config = dict(
    n_layer=10,
    d_model=256,
    n_experts=128,
    experts_per_token=8,
    d_expert=48,
    d_shared_expert=64,
    activation='swiglu',
    moe_layers=[0, 1, 2, 3, 4, 5, 6, 7, 8, 9],
    router_score='sigmoid',
    normalize_top_k=False,
    routed_scale=0.707,
    balance_loss=0.00285,
    balance_bias=True,
    router_cosine_scale=10.0,
    init_std_router=0.0179,
    lr_router=0.000398,
    vocab_size=32768,
    norm='rmsnorm',
    norm_eps=1e-06,
    tie_embeddings=False,
    optimizer='adamw',
    lr=0.00112,
    beta1=0.9,
    beta2=0.98,
    batch_tokens=65536,
    seq_len=1024,
    train_tokens=612100000,
    steps=9340,
    dataset='wikipedia_en',
)
Below are experts of layer 7 (counted from 0) of a mixture-of-experts language model. Rows are named router (the router's row for the expert), gate (a neuron's input weights, with its number), up (a neuron's input weights, with its number) and show model dimensions 0-255. Each number is 200 + 30 x the weight over its row's rms, rounded and kept within 0 to 999.
After each expert's rows: a language model's description of what the expert responds to. This comes from a sample of Wikipedia text that the model never trained on.

# expert 59
router,162,207,192,205,180,245,197,269,148,170,217,173,178,244,193,179,209,240,158,98,202,228,211,203,222,169,203,172,238,171,249,156,250,223,177,192,238,179,208,167,210,229,156,205,193,241,176,220,206,224,166,223,197,172,194,165,215,231,208,214,215,245,216,281,171,224,193,247,154,181,205,202,220,175,229,190,163,158,134,244,215,175,188,205,188,208,205,208,208,170,230,229,186,175,196,201,231,157,217,194,244,210,196,169,217,160,165,206,221,209,215,276,223,158,162,230,145,218,132,183,178,144,170,171,271,201,201,250,176,183,217,251,202,225,193,224,205,204,249,197,231,134,195,209,117,251,194,192,178,128,155,161,124,214,219,189,179,188,204,188,200,195,181,177,220,172,199,164,191,198,176,187,228,234,230,237,169,183,235,205,225,197,182,217,192,228,193,224,235,202,204,208,208,221,241,216,214,206,200,176,220,243,189,223,163,187,174,214,170,198,188,177,174,237,207,205,202,224,246,151,184,272,224,170,215,191,213,141,174,197,222,169,187,236,172,233,175,177,186,198,148,174,203,212,242,207,202,197,178,164,223,181,156,198,190,181
gate0,195,215,208,207,221,246,172,259,199,214,194,147,198,231,192,158,183,199,163,160,200,208,208,169,199,174,120,226,208,203,234,175,213,201,178,204,235,177,243,125,210,199,159,207,232,216,182,215,236,217,199,191,234,166,127,199,193,194,194,198,203,200,235,215,203,255,210,186,137,196,200,200,200,211,185,207,213,198,196,204,196,212,181,203,208,212,241,168,270,140,198,183,199,182,203,240,159,232,206,282,165,155,193,186,199,198,198,176,166,262,271,211,204,231,96,196,202,201,192,185,199,188,196,235,198,181,135,297,185,151,201,253,165,202,180,208,188,199,190,212,163,197,174,192,208,214,115,205,197,186,146,203,137,200,209,153,207,200,195,201,203,169,230,216,204,208,184,258,210,197,260,234,183,122,231,206,207,201,223,221,186,270,199,204,198,243,197,139,201,160,213,202,211,206,229,191,154,201,183,180,227,224,150,205,206,197,196,204,252,235,175,189,208,214,174,201,240,208,211,198,237,224,223,193,164,151,266,191,236,207,215,231,237,198,192,292,201,205,153,194,213,221,157,210,206,191,202,230,157,204,190,217,196,225,181,199
up0,200,201,205,191,166,197,162,215,200,146,176,229,201,153,186,246,183,194,227,198,195,199,192,199,189,193,202,140,189,298,172,209,147,200,202,204,198,182,146,210,208,200,243,172,196,140,132,201,185,197,208,274,198,198,202,169,175,200,204,175,199,196,133,205,199,224,296,147,217,202,201,128,179,206,194,211,198,254,216,165,143,121,198,201,208,137,201,185,196,204,257,193,165,230,202,160,149,120,198,162,200,227,175,220,156,237,218,207,209,185,216,218,182,176,223,134,204,206,233,214,200,203,245,217,174,189,200,195,221,194,160,175,247,198,196,197,237,215,171,196,197,153,204,246,180,200,208,144,219,214,195,256,194,202,194,160,196,147,216,249,201,199,211,201,202,201,213,195,178,200,205,200,205,202,259,250,199,154,192,162,191,199,171,215,252,157,211,200,212,201,180,190,192,217,193,167,218,200,182,238,199,203,183,196,218,194,195,202,207,207,200,208,198,154,212,185,320,152,180,166,199,206,164,201,192,222,183,163,177,198,195,208,184,174,214,181,263,257,213,235,211,168,246,112,221,208,198,210,226,193,224,190,279,184,182,189
Description: Modals and determiners. Modal verbs and determiners before a noun phrase or verb, such as would, may, can, their, its, the, in news-like prose.

# expert 20
router,184,202,198,186,209,295,184,213,137,222,230,168,180,243,218,202,218,240,187,103,235,192,205,219,179,218,175,155,208,175,242,220,191,116,173,178,224,156,205,186,182,187,173,225,185,228,221,184,205,216,224,189,186,157,175,194,168,194,129,190,180,175,182,210,200,189,211,164,178,224,159,174,216,192,172,174,200,164,149,211,166,194,177,162,249,202,174,176,202,236,198,219,142,158,221,208,226,152,178,255,201,200,235,202,195,215,184,201,244,178,240,213,171,160,189,209,131,162,211,151,213,191,193,236,235,253,225,200,208,205,201,181,182,217,228,206,174,221,179,150,247,171,192,137,133,219,225,230,176,206,186,237,201,221,202,186,204,147,202,220,236,191,193,183,262,222,188,245,209,154,213,186,231,212,222,229,216,190,249,213,202,210,191,170,201,211,237,251,260,177,191,183,183,197,181,198,214,151,174,199,235,197,187,206,214,162,266,186,166,160,205,215,194,206,214,244,240,136,244,127,155,248,224,170,229,161,239,211,226,222,204,212,216,240,222,254,175,191,202,136,164,192,190,217,236,165,168,169,202,165,208,176,206,224,199,185
gate0,172,197,197,147,207,274,182,214,226,236,204,202,81,161,197,228,163,207,248,200,197,187,197,200,203,210,220,200,243,294,198,164,200,174,186,209,291,162,200,242,208,218,162,210,217,233,201,178,194,192,201,208,224,201,197,200,97,214,161,220,197,208,269,261,197,204,212,176,188,196,183,250,265,187,203,210,198,158,192,222,199,128,243,171,229,185,195,193,168,178,193,211,181,210,198,195,176,176,199,205,205,211,202,147,205,193,182,203,191,193,222,201,193,205,186,160,228,196,195,223,226,111,195,217,202,226,182,212,202,196,199,201,172,251,121,218,204,232,188,188,203,198,213,200,199,222,201,200,162,202,162,273,197,199,194,244,215,204,127,192,214,182,202,196,198,185,228,192,308,201,239,206,212,183,201,199,215,188,201,218,192,148,215,206,187,244,227,209,243,232,184,202,197,196,223,299,227,208,195,210,200,304,197,172,236,237,208,212,197,203,198,210,203,233,241,183,203,221,200,198,181,202,173,201,190,190,275,221,210,202,195,198,201,203,236,200,241,162,197,156,225,201,205,199,198,200,181,215,199,186,176,199,204,241,285,211
up0,237,193,198,229,172,208,207,203,146,191,233,191,188,213,209,217,181,201,190,170,200,251,199,201,133,198,185,144,216,251,163,215,156,225,200,191,129,230,190,303,158,203,187,197,198,198,197,179,258,199,234,206,158,209,134,191,199,168,103,199,226,204,157,250,211,197,217,194,188,199,200,216,265,102,188,196,168,203,203,169,210,119,184,219,234,173,212,191,226,154,203,160,240,180,232,148,186,209,205,197,188,223,247,160,201,160,176,198,184,241,205,199,185,211,282,199,220,236,221,209,200,193,204,186,191,203,234,213,241,189,177,209,194,189,241,188,168,191,282,222,211,155,240,206,198,226,199,193,226,197,201,237,189,182,187,211,198,269,209,186,194,185,215,233,196,165,200,191,153,228,188,156,220,153,171,190,209,197,174,214,254,138,203,225,202,196,189,198,221,172,219,185,190,222,243,199,167,200,201,186,194,198,235,207,203,186,158,201,202,204,241,138,157,184,181,200,199,149,183,213,143,200,172,204,204,254,190,200,257,175,203,227,208,183,214,217,193,171,153,218,200,157,275,168,215,260,168,164,247,222,199,235,194,202,212,154
Description: Word fragments, list dashes. Mid-word pieces, especially v/p/b after hyphens (vitamin, Volvocine, non-vocal), "See also" list dashes, and nouns like member, part, organ.

# expert 26
router,207,209,184,178,207,243,226,209,148,190,237,211,155,233,189,216,216,213,218,68,245,205,198,197,227,208,176,151,226,235,218,201,171,170,196,212,193,174,199,165,233,195,190,197,199,192,160,173,151,226,193,215,201,132,205,190,152,177,177,155,171,273,177,210,208,206,188,200,169,241,219,175,208,220,187,223,207,222,160,248,215,177,220,190,208,194,223,221,210,169,193,207,165,203,236,244,205,127,164,184,184,210,222,238,229,198,218,223,163,239,229,252,216,234,166,240,148,177,170,150,194,197,179,196,226,203,167,165,222,201,211,175,237,211,195,181,165,239,217,151,230,201,212,183,198,197,215,200,179,150,182,256,273,217,173,223,194,157,195,192,201,130,246,187,188,208,173,237,194,230,229,224,201,163,270,200,232,177,183,186,222,154,197,193,251,248,204,275,227,195,209,231,206,170,188,239,223,214,207,187,195,248,210,203,261,154,192,198,204,219,192,218,210,257,198,215,147,145,266,216,167,228,191,219,201,172,215,202,223,200,215,191,178,283,220,259,166,181,190,162,187,217,198,245,221,210,200,209,163,185,207,254,206,246,186,216
gate0,137,205,204,210,182,230,239,173,197,134,263,159,203,192,200,174,198,195,200,242,201,211,179,203,236,202,280,196,261,262,175,271,139,179,172,202,207,199,202,242,218,194,200,212,212,205,207,212,202,210,188,205,227,210,199,191,165,204,178,198,149,200,192,167,207,206,196,188,222,230,187,197,206,223,237,193,222,204,180,255,165,223,212,202,210,179,166,200,200,120,232,244,216,241,186,225,198,176,198,178,227,229,186,182,189,201,199,166,225,200,141,202,179,203,264,209,226,203,211,165,143,242,204,156,241,201,201,236,166,232,182,302,190,203,190,245,201,168,158,203,231,205,190,231,192,196,183,186,203,192,189,183,200,207,201,220,153,212,222,194,211,193,197,198,199,209,210,284,201,243,194,232,139,144,229,200,199,163,196,182,208,98,201,218,151,204,262,197,199,177,205,167,133,166,173,196,202,199,145,227,200,193,206,228,141,116,193,195,151,219,207,299,200,165,189,234,185,197,199,241,150,230,201,204,201,129,220,216,195,200,206,240,188,202,234,206,225,175,189,172,206,215,214,192,193,198,201,156,186,200,229,281,195,208,194,197
up0,182,210,181,164,171,201,220,195,232,106,200,205,188,118,181,196,174,201,199,192,173,239,258,200,220,158,222,186,161,200,187,212,194,216,262,177,205,226,197,180,235,217,283,208,266,174,245,156,176,198,201,203,217,199,209,170,222,203,296,148,202,199,128,212,105,133,202,253,204,198,211,191,194,246,200,198,198,206,212,165,199,221,230,215,202,193,229,213,201,206,183,273,181,207,245,184,203,272,227,165,198,186,197,209,196,106,203,198,206,201,182,234,202,201,177,197,202,220,185,184,197,198,255,148,196,192,200,182,161,201,220,255,192,188,203,236,96,221,157,208,198,190,187,190,200,242,153,187,194,214,200,201,204,201,205,152,198,183,204,198,210,199,162,136,177,201,188,154,160,196,180,196,191,217,200,259,173,205,185,200,196,190,188,195,219,195,204,224,196,237,186,183,203,197,197,192,215,182,157,157,252,131,202,197,187,203,223,237,199,173,185,239,197,195,177,245,152,222,200,186,197,203,217,201,206,161,173,157,203,208,192,201,191,196,244,206,191,196,198,204,160,247,255,229,156,136,210,217,101,193,202,233,198,206,206,190
Description: Descriptive physical nouns. Articles and concrete descriptive words in physical descriptions of buildings, animals, heraldry: a, stone, brick, roof, white, iron, blood.

# expert 45
router,169,224,203,188,131,239,189,186,156,161,194,225,144,202,234,219,161,239,156,127,224,213,219,235,248,209,175,184,231,240,219,183,180,174,182,189,230,147,224,161,203,175,193,179,187,170,227,174,195,166,195,214,221,167,181,201,154,169,154,195,204,245,227,197,188,210,205,184,249,167,174,181,209,162,176,173,177,211,197,240,195,207,212,173,210,205,217,181,202,209,209,148,252,201,144,232,193,217,161,221,168,188,169,234,181,152,204,248,162,201,194,267,210,167,155,204,151,156,167,152,161,182,214,210,219,245,211,193,196,196,164,197,253,216,178,199,195,174,199,162,225,174,250,191,100,191,195,184,206,181,159,185,248,240,209,190,196,120,179,201,225,188,193,231,219,224,175,172,215,197,202,209,269,178,230,209,207,234,218,193,178,182,181,175,186,207,233,208,255,216,204,221,173,173,210,248,206,135,170,223,191,238,163,263,234,187,181,190,245,148,168,241,209,233,225,223,187,189,205,151,189,219,190,187,223,153,212,206,179,182,170,183,203,224,205,236,161,184,236,163,147,176,243,244,259,177,253,185,192,125,184,183,210,202,167,182
gate1,186,203,202,158,298,213,219,178,187,197,200,201,199,268,209,230,187,148,198,184,204,196,213,201,207,175,171,202,201,208,198,204,193,274,188,232,175,205,198,203,206,199,199,172,231,200,157,199,151,208,226,200,200,209,191,195,200,180,173,189,205,214,106,218,173,201,184,205,215,199,105,182,195,200,224,196,199,163,181,197,210,198,123,196,277,206,246,199,220,200,206,200,200,189,176,255,226,192,232,201,199,173,210,194,213,198,175,181,206,227,181,200,217,195,191,200,206,197,207,233,195,192,197,215,203,172,295,230,213,200,171,199,109,184,193,248,212,234,232,186,144,165,227,209,199,215,211,356,204,217,177,206,201,192,202,218,225,184,206,203,162,184,282,196,200,201,204,191,199,190,173,221,281,139,201,243,182,201,202,198,249,199,184,204,195,204,202,200,255,197,192,218,197,199,200,193,208,188,204,156,193,201,208,226,202,170,204,210,213,239,129,210,139,211,143,202,200,228,192,193,251,212,199,186,241,159,216,197,226,202,215,190,219,267,254,228,204,208,186,172,165,138,223,162,264,143,195,202,222,197,164,187,202,276,202,196
up1,244,195,152,201,202,197,183,217,256,200,207,202,197,192,160,187,201,209,179,191,227,197,212,203,201,202,200,215,136,178,213,180,195,185,231,226,195,196,200,192,166,242,183,205,221,188,188,210,202,225,194,211,219,206,211,208,233,156,237,201,196,200,195,201,213,195,194,212,180,198,206,197,206,187,107,194,180,207,200,250,203,162,238,220,195,200,194,268,168,190,189,213,202,230,246,175,187,189,190,198,226,202,198,188,201,178,255,226,224,189,171,248,189,199,184,209,196,185,199,175,209,200,226,189,242,205,160,164,192,220,265,183,202,207,174,214,201,194,164,203,199,228,206,186,200,142,93,122,276,155,259,188,189,203,156,208,203,293,201,189,276,199,209,191,182,203,159,204,237,154,197,133,53,215,198,201,224,185,189,147,197,203,239,182,198,178,207,210,101,186,211,189,180,200,160,211,208,240,194,143,201,173,204,154,191,228,232,195,155,174,212,214,188,202,217,178,207,181,225,197,202,177,199,324,222,200,187,206,200,201,199,202,248,204,129,186,206,209,209,282,235,198,204,202,178,196,198,207,190,205,193,214,214,146,225,203
Description: Word-initial capitals after quotes. First letters or pieces of words right after quotes, parentheses or pipes, especially titles: "For Lack", "Are You Lonesome", Heston.

# expert 37
router,185,195,177,190,179,255,176,220,188,191,172,198,158,253,160,246,195,232,135,105,255,177,217,203,197,227,224,148,221,161,205,183,231,223,212,202,202,207,220,178,193,194,192,224,200,216,170,195,206,199,167,263,191,165,172,155,202,192,222,193,175,165,225,205,248,215,217,182,212,252,190,220,178,192,185,202,171,203,182,219,197,170,174,165,205,158,173,222,159,143,202,148,236,134,187,201,223,190,218,193,208,224,187,176,160,179,168,245,165,198,227,290,241,179,166,216,205,230,196,157,168,167,161,157,225,194,186,227,203,216,183,204,228,245,173,228,173,194,209,110,207,181,192,156,165,234,194,180,156,198,150,221,206,228,156,219,206,158,127,237,159,189,200,199,206,172,135,156,227,240,199,261,237,197,249,234,220,226,149,226,218,206,161,177,190,218,234,232,236,194,176,192,168,191,175,208,233,214,210,217,176,253,186,192,224,179,215,172,207,236,190,212,218,262,197,218,150,189,267,153,191,251,252,245,195,187,227,170,198,193,205,169,206,225,207,239,221,205,216,174,185,205,247,185,241,248,190,214,214,166,214,188,206,203,164,178
gate0,198,159,219,202,200,205,187,208,225,202,219,215,231,208,140,268,200,170,164,199,238,226,218,221,201,234,199,204,141,206,213,191,221,222,240,235,207,194,202,200,221,193,237,200,224,185,213,175,205,183,194,200,224,184,162,159,221,186,232,187,178,136,172,280,206,286,182,183,256,247,196,188,187,195,228,262,198,191,272,137,115,199,186,86,253,148,213,207,199,205,202,177,146,187,202,187,200,133,253,197,208,263,202,196,200,201,177,265,173,230,197,236,187,190,201,184,208,259,285,180,179,211,165,200,189,194,196,200,197,222,220,216,201,258,213,189,188,205,200,224,212,207,204,203,219,231,162,189,191,211,200,197,198,203,203,213,216,261,162,158,207,210,240,224,201,198,181,226,222,207,197,229,198,186,194,189,257,168,169,240,202,191,254,252,202,200,187,183,234,229,208,200,139,199,218,202,229,213,98,206,173,219,167,183,205,201,173,200,187,220,191,201,167,196,206,225,188,209,268,197,181,201,233,274,218,200,213,163,209,201,208,245,167,172,241,202,178,203,216,216,207,251,266,245,192,194,190,192,209,206,233,183,183,196,144,200
up0,202,223,200,203,200,180,236,194,190,203,196,187,199,192,190,241,137,217,198,199,210,212,204,163,204,212,165,201,201,284,197,250,206,212,230,173,201,199,120,213,243,203,186,220,203,252,203,169,218,201,208,261,199,204,170,193,201,216,191,204,206,229,206,210,190,251,236,200,195,149,236,184,201,161,212,238,196,208,241,191,210,218,204,191,190,210,171,229,197,183,236,178,215,248,199,198,199,211,188,200,208,201,200,188,253,217,185,205,187,166,176,197,202,201,204,197,201,210,204,148,193,142,196,212,262,204,201,194,183,189,200,203,215,182,209,186,200,203,185,157,214,193,244,205,211,210,202,163,195,302,197,208,190,199,145,203,175,200,153,199,220,197,210,188,201,197,162,178,291,228,277,197,191,159,198,195,195,195,236,209,188,152,247,202,200,262,155,205,198,194,220,206,262,199,202,191,201,202,215,218,170,204,182,195,194,215,186,218,103,187,194,161,210,115,198,191,194,291,230,224,201,190,266,229,200,260,162,147,200,196,193,194,58,163,191,267,223,194,200,177,202,182,202,225,197,222,82,200,239,222,207,165,203,194,152,199
Description: Closing punctuation and ISBNs. Closing brackets, !, ?, and digits inside ISBNs and chemical strings in references, such as eds.), ISBN 978-1-921351-85-3.

# expert 49
router,174,229,184,185,193,232,172,246,175,227,151,213,143,191,199,237,158,189,201,114,247,202,221,191,204,179,154,141,275,197,204,207,184,200,235,188,184,134,230,208,174,219,132,219,204,231,189,224,203,190,180,235,196,165,173,160,195,214,190,168,185,221,178,251,173,246,195,195,192,171,189,164,227,191,163,182,150,216,186,224,174,204,182,209,229,195,245,188,199,134,209,193,228,164,240,201,239,198,177,247,217,215,223,212,153,125,182,259,178,190,189,269,221,173,164,193,189,125,185,175,190,201,235,189,200,197,189,263,197,187,163,251,219,223,167,247,177,176,191,156,207,159,166,211,145,226,184,233,180,206,161,224,220,227,177,229,169,216,206,235,208,180,251,226,251,170,181,199,237,228,267,205,188,201,221,172,214,213,202,208,253,166,166,208,201,189,174,244,222,193,175,242,167,221,165,215,176,221,178,219,216,221,194,205,209,159,163,209,215,215,150,205,185,237,183,264,180,169,270,134,189,232,156,197,208,202,213,191,205,221,178,172,196,258,193,177,160,185,199,143,205,225,210,198,245,183,209,214,204,164,230,193,217,236,197,156
gate0,196,165,231,200,266,196,124,233,203,209,280,250,201,206,201,202,201,266,198,195,239,199,207,221,278,198,172,188,202,209,193,184,197,121,167,208,200,169,206,206,142,197,190,185,184,197,198,196,170,197,199,163,204,206,187,201,186,195,154,148,163,275,113,179,200,154,201,221,203,115,153,249,190,165,139,212,184,251,198,155,192,199,134,191,211,183,201,181,198,130,200,158,173,186,201,203,214,221,212,174,200,174,197,199,205,210,197,212,319,191,110,195,204,234,199,194,181,208,196,191,203,166,150,200,201,158,207,240,200,203,197,237,126,198,191,177,217,195,188,167,213,181,195,200,178,201,226,203,109,201,206,219,190,198,233,216,192,201,174,205,194,172,209,224,195,200,198,150,218,181,212,258,201,234,210,232,210,203,234,204,195,186,143,189,203,240,178,225,154,203,176,196,186,201,228,207,204,224,246,209,228,203,187,191,192,206,158,202,261,202,204,213,217,225,205,234,204,161,200,243,159,192,197,201,242,201,212,164,220,194,229,165,198,243,177,171,206,151,200,140,168,165,206,213,278,224,189,220,213,199,202,203,199,247,195,172
up0,236,131,213,189,181,194,198,202,198,228,185,203,165,198,266,238,215,185,225,198,201,193,200,199,214,145,197,308,252,219,218,188,108,192,198,192,186,210,158,216,213,185,189,219,198,150,191,212,156,247,197,201,201,214,213,210,201,196,182,106,215,256,200,212,200,200,194,207,220,213,197,202,197,197,219,209,181,204,189,184,197,110,161,262,187,215,184,245,193,200,271,159,147,173,205,190,191,195,154,148,198,191,192,181,223,196,185,195,200,187,179,201,169,229,213,200,217,179,193,231,229,199,192,180,189,184,190,204,215,203,191,213,192,201,187,136,201,197,202,197,268,212,199,184,211,189,233,260,186,215,216,240,161,104,255,238,212,226,207,202,195,188,199,208,205,154,195,177,239,200,283,221,200,229,184,187,187,212,201,218,189,199,201,186,226,190,193,281,183,280,208,237,200,225,169,199,213,203,183,202,207,207,225,208,213,249,167,202,242,155,253,186,235,226,203,159,196,185,205,203,179,188,160,202,202,199,210,179,219,200,199,224,196,240,197,190,195,158,193,183,202,211,76,192,211,89,160,218,229,204,200,244,245,216,232,188
Description: Dates and months. Month names and date or year digits in event narratives and tables, such as early on February 22, September 18, 1996.

# expert 10
router,232,219,197,219,194,256,217,253,158,174,208,204,173,185,168,192,146,207,200,94,208,208,201,219,219,201,158,159,262,216,240,190,201,145,246,188,237,194,257,222,210,179,233,187,187,206,218,198,192,219,149,227,205,155,162,175,162,212,189,178,180,156,240,228,207,185,201,198,251,230,150,200,199,173,192,204,156,221,153,154,174,209,205,182,233,188,176,165,201,160,225,209,172,165,201,212,224,236,193,181,171,230,164,220,167,188,163,271,155,201,186,270,241,151,150,225,173,201,185,165,149,245,180,187,219,217,195,237,219,205,192,242,248,211,165,238,202,204,266,143,199,152,260,178,133,238,222,199,165,186,140,184,180,191,210,218,173,180,209,233,188,208,246,239,200,175,163,160,217,203,184,257,258,197,241,219,216,176,221,243,221,207,233,166,201,201,198,209,226,238,233,217,191,202,197,213,183,182,183,207,189,212,164,201,230,179,222,182,180,215,209,183,219,256,157,176,178,196,259,149,170,197,242,233,193,140,174,211,218,169,191,149,164,224,199,209,172,183,243,151,167,193,230,204,199,218,204,209,207,165,202,207,236,187,177,177
gate1,202,195,169,189,205,214,194,191,193,199,136,193,183,201,221,192,203,204,199,198,226,189,211,202,199,197,205,156,190,171,207,215,219,198,207,199,215,186,205,194,195,198,193,198,181,132,238,195,225,207,194,181,255,192,193,231,197,202,205,199,208,180,168,215,200,199,201,191,164,206,168,226,187,200,197,225,175,38,195,252,189,215,202,183,260,188,208,128,192,197,201,234,199,209,190,228,200,207,201,158,175,213,203,192,190,191,203,201,228,265,219,153,195,229,213,194,144,192,209,229,225,186,200,232,200,195,225,199,202,226,196,192,175,201,206,181,203,198,187,190,164,247,203,293,188,194,195,130,194,203,204,204,197,214,201,205,202,196,218,192,198,195,249,192,273,196,207,233,206,220,235,239,170,219,188,184,198,163,254,253,209,219,183,200,194,203,206,201,206,205,200,212,201,160,206,303,152,204,157,213,189,205,197,190,190,198,156,195,265,183,198,161,244,231,185,178,219,166,219,200,288,200,131,109,205,92,199,203,151,97,184,147,169,196,240,206,200,156,215,200,167,210,223,216,262,193,124,196,203,197,206,248,194,240,201,181
up1,208,230,176,210,158,236,217,195,214,235,228,221,205,200,204,143,148,207,190,193,158,239,184,159,169,202,208,200,145,217,259,198,205,217,246,158,204,220,187,227,237,172,196,193,196,203,220,185,132,204,195,253,182,198,206,146,199,194,178,183,190,200,184,225,256,100,207,180,195,191,237,201,202,125,189,200,141,182,221,202,224,200,225,241,90,202,191,199,235,212,197,196,247,187,199,249,162,193,114,171,204,120,250,182,224,198,192,189,206,209,216,198,185,206,213,188,199,184,198,141,198,186,199,205,197,195,200,205,201,220,193,210,149,206,202,278,199,199,197,169,243,139,202,149,201,212,251,177,210,200,166,177,203,187,220,240,213,190,239,202,185,224,87,228,170,200,231,191,223,193,178,209,227,252,185,201,179,223,173,231,142,233,214,201,207,224,193,207,217,231,202,207,149,196,203,198,256,220,215,207,203,233,197,248,197,214,218,186,184,198,194,198,217,168,200,189,282,223,194,202,192,198,213,293,205,195,195,277,265,198,200,165,241,192,266,209,180,195,191,187,224,191,189,186,200,140,173,196,185,185,194,210,179,200,224,193
Description: Years, citation dates. Space or first digit that starts a year in citations and tables, as in Cooper (2019) or his 1999 song; also According and ==.

# expert 61
router,183,194,201,183,188,241,193,219,174,132,205,157,192,273,182,152,171,164,173,136,254,223,221,178,189,260,163,170,206,198,230,189,193,180,190,240,215,177,191,217,193,194,209,215,176,229,226,165,184,209,124,241,180,162,164,175,186,177,230,155,196,223,210,228,201,198,260,177,220,209,188,161,207,221,136,184,165,209,212,223,192,185,232,180,182,193,225,208,168,175,209,250,211,185,215,244,259,177,202,183,180,148,181,188,188,196,200,263,231,192,195,257,228,196,136,208,174,203,174,160,166,225,181,182,223,211,224,208,144,256,177,228,223,207,225,220,167,230,194,141,225,176,156,194,151,213,183,151,171,157,135,226,251,221,174,223,210,198,219,194,246,186,230,239,223,206,146,176,208,163,266,218,230,175,246,244,200,150,234,201,215,190,230,202,186,246,172,225,247,233,216,237,188,192,183,230,210,204,218,175,175,230,183,205,243,183,210,176,205,211,163,234,216,238,189,244,194,177,241,175,200,230,182,252,226,141,192,142,213,195,210,195,177,198,250,211,202,163,239,165,154,228,204,244,224,225,240,188,180,137,194,200,239,213,210,169
gate1,234,199,119,117,199,244,187,184,191,196,225,204,172,297,124,199,208,172,195,207,221,209,202,201,279,204,159,202,185,212,234,182,155,200,240,238,213,180,200,214,175,157,224,202,197,200,205,130,191,211,194,201,208,197,255,199,201,265,197,197,127,197,204,164,172,229,180,196,199,264,234,203,239,205,214,185,221,275,195,227,199,198,242,181,208,247,237,139,162,228,205,203,220,146,201,204,198,156,172,160,217,203,191,200,187,196,200,197,206,122,252,205,243,190,118,202,175,195,211,197,228,190,189,122,200,215,177,197,191,190,180,154,163,214,241,218,202,194,199,188,212,192,234,199,225,251,200,212,217,178,151,248,216,227,197,189,119,203,194,204,226,200,184,203,213,176,206,194,187,196,204,194,200,174,202,158,209,214,191,201,202,200,240,228,246,206,167,193,170,208,215,210,208,215,185,204,193,232,220,229,196,213,217,175,207,199,216,234,188,199,187,202,244,196,144,149,227,204,184,200,140,218,255,175,204,165,204,201,158,229,219,216,176,169,192,200,188,240,206,221,208,137,235,203,166,178,209,209,242,115,307,212,190,205,169,213
up1,199,193,221,201,268,139,205,201,159,189,138,198,184,203,255,199,188,210,201,191,169,184,210,200,176,203,184,198,181,200,202,198,182,199,163,155,206,201,233,207,130,195,221,192,178,199,192,217,209,197,166,203,189,255,235,187,156,194,200,204,180,246,152,238,204,211,197,196,200,191,254,205,212,215,222,200,205,201,172,179,132,175,189,227,220,158,197,238,210,198,195,218,163,191,165,258,191,178,212,175,200,228,219,212,195,142,201,173,232,231,197,190,220,225,205,212,214,90,201,221,187,148,208,275,171,211,201,251,245,125,271,177,226,194,191,196,210,262,154,197,208,188,203,215,207,169,264,238,197,203,213,192,195,190,191,184,201,207,142,202,191,133,226,215,206,206,243,166,164,212,209,209,187,225,176,195,166,203,290,235,215,201,140,179,167,202,192,217,161,173,198,186,168,222,215,192,180,191,178,201,201,156,222,219,145,118,169,255,208,159,215,177,193,226,225,246,150,163,185,190,281,201,191,211,205,201,112,198,190,172,199,212,187,219,215,173,177,182,132,165,180,210,118,177,201,217,181,235,230,201,217,199,166,185,183,228
Description: Proper-name first words. Capitalised first words of titles and proper names, such as The, A, North, New, Black, Old, Indian, Western.

# expert 40
router,197,204,192,148,199,249,196,203,155,173,181,189,143,215,171,189,213,231,163,109,199,168,256,187,187,217,162,178,295,200,253,203,242,190,260,227,220,194,247,231,245,205,157,177,266,184,193,175,208,153,150,231,170,133,149,160,161,187,212,227,211,212,234,219,203,220,256,260,170,215,175,196,268,193,183,182,191,214,191,182,199,209,194,183,217,209,178,196,207,152,229,200,165,231,193,244,209,180,216,185,217,195,210,172,204,195,146,225,231,257,153,229,223,211,175,206,195,220,161,182,167,216,196,197,225,183,173,234,170,238,188,199,220,186,240,232,176,244,236,153,155,185,204,153,142,212,151,159,134,171,211,196,201,192,152,199,220,186,202,196,186,152,236,265,262,241,168,180,206,206,259,208,210,179,210,200,199,161,168,210,231,196,190,174,214,212,197,212,240,207,183,230,157,214,182,193,203,202,169,182,212,224,204,210,207,148,192,193,209,229,210,207,187,251,183,220,185,216,254,209,193,281,193,231,194,162,206,178,196,247,211,191,184,227,195,239,194,171,190,177,130,220,213,197,180,153,205,221,187,211,236,233,201,219,205,153
gate8,224,188,226,146,191,208,187,202,199,181,199,206,186,200,213,204,199,215,214,199,209,204,199,167,211,197,187,199,213,199,177,169,200,140,212,217,202,259,173,225,156,202,217,190,205,200,197,222,201,184,200,210,143,209,192,195,188,192,203,187,205,196,80,233,211,180,200,194,220,204,238,188,220,248,189,176,276,205,236,198,162,204,242,193,235,206,211,204,206,199,206,250,165,281,206,200,188,203,129,197,198,165,206,202,202,209,201,187,247,225,192,197,195,194,160,198,206,212,236,202,183,234,162,145,198,209,140,239,201,260,200,201,201,221,201,190,219,226,216,204,208,173,232,194,225,200,204,206,213,198,193,201,217,177,205,195,208,201,200,199,178,196,225,206,174,211,150,201,252,223,152,202,205,198,232,158,193,198,271,207,219,232,176,208,194,193,196,193,196,232,165,177,199,206,200,182,222,209,241,189,204,201,221,185,280,189,195,207,219,191,215,178,277,206,197,259,207,205,201,177,194,187,220,143,199,203,215,186,238,221,252,184,199,311,205,200,243,87,202,196,227,220,233,200,204,176,168,211,203,200,162,200,29,195,87,170
up8,210,278,197,202,214,148,215,253,145,186,230,210,238,134,220,198,181,188,152,199,205,218,204,200,193,203,182,213,161,200,156,227,198,198,181,175,245,190,192,159,163,208,202,153,158,177,220,203,200,229,265,166,205,241,245,206,203,207,189,200,196,148,193,145,213,261,208,196,196,200,201,229,187,201,197,259,192,193,127,298,258,171,200,87,207,211,240,190,174,195,170,200,221,201,201,200,191,196,212,229,217,196,186,199,201,153,187,257,171,121,203,200,125,205,205,228,185,201,190,187,201,192,239,270,205,129,167,189,229,203,203,203,180,164,204,197,203,180,148,197,205,158,143,190,204,133,187,230,162,200,178,157,203,198,189,156,199,218,203,199,200,202,194,170,175,191,236,166,146,181,243,181,182,227,203,214,183,223,203,204,151,198,159,184,210,198,188,200,214,297,199,193,216,224,212,233,193,212,181,194,188,214,194,206,213,210,150,205,255,200,193,219,214,209,262,240,197,127,202,199,243,145,200,172,200,231,190,183,264,192,184,214,196,200,232,192,228,217,209,188,227,255,199,241,192,209,196,157,197,170,164,210,163,178,206,198
Description: Nationality, party adjectives. Nationality adjectives and organisation words in sports and politics, such as British, American, Labour, Royal Navy, Italian Athletics.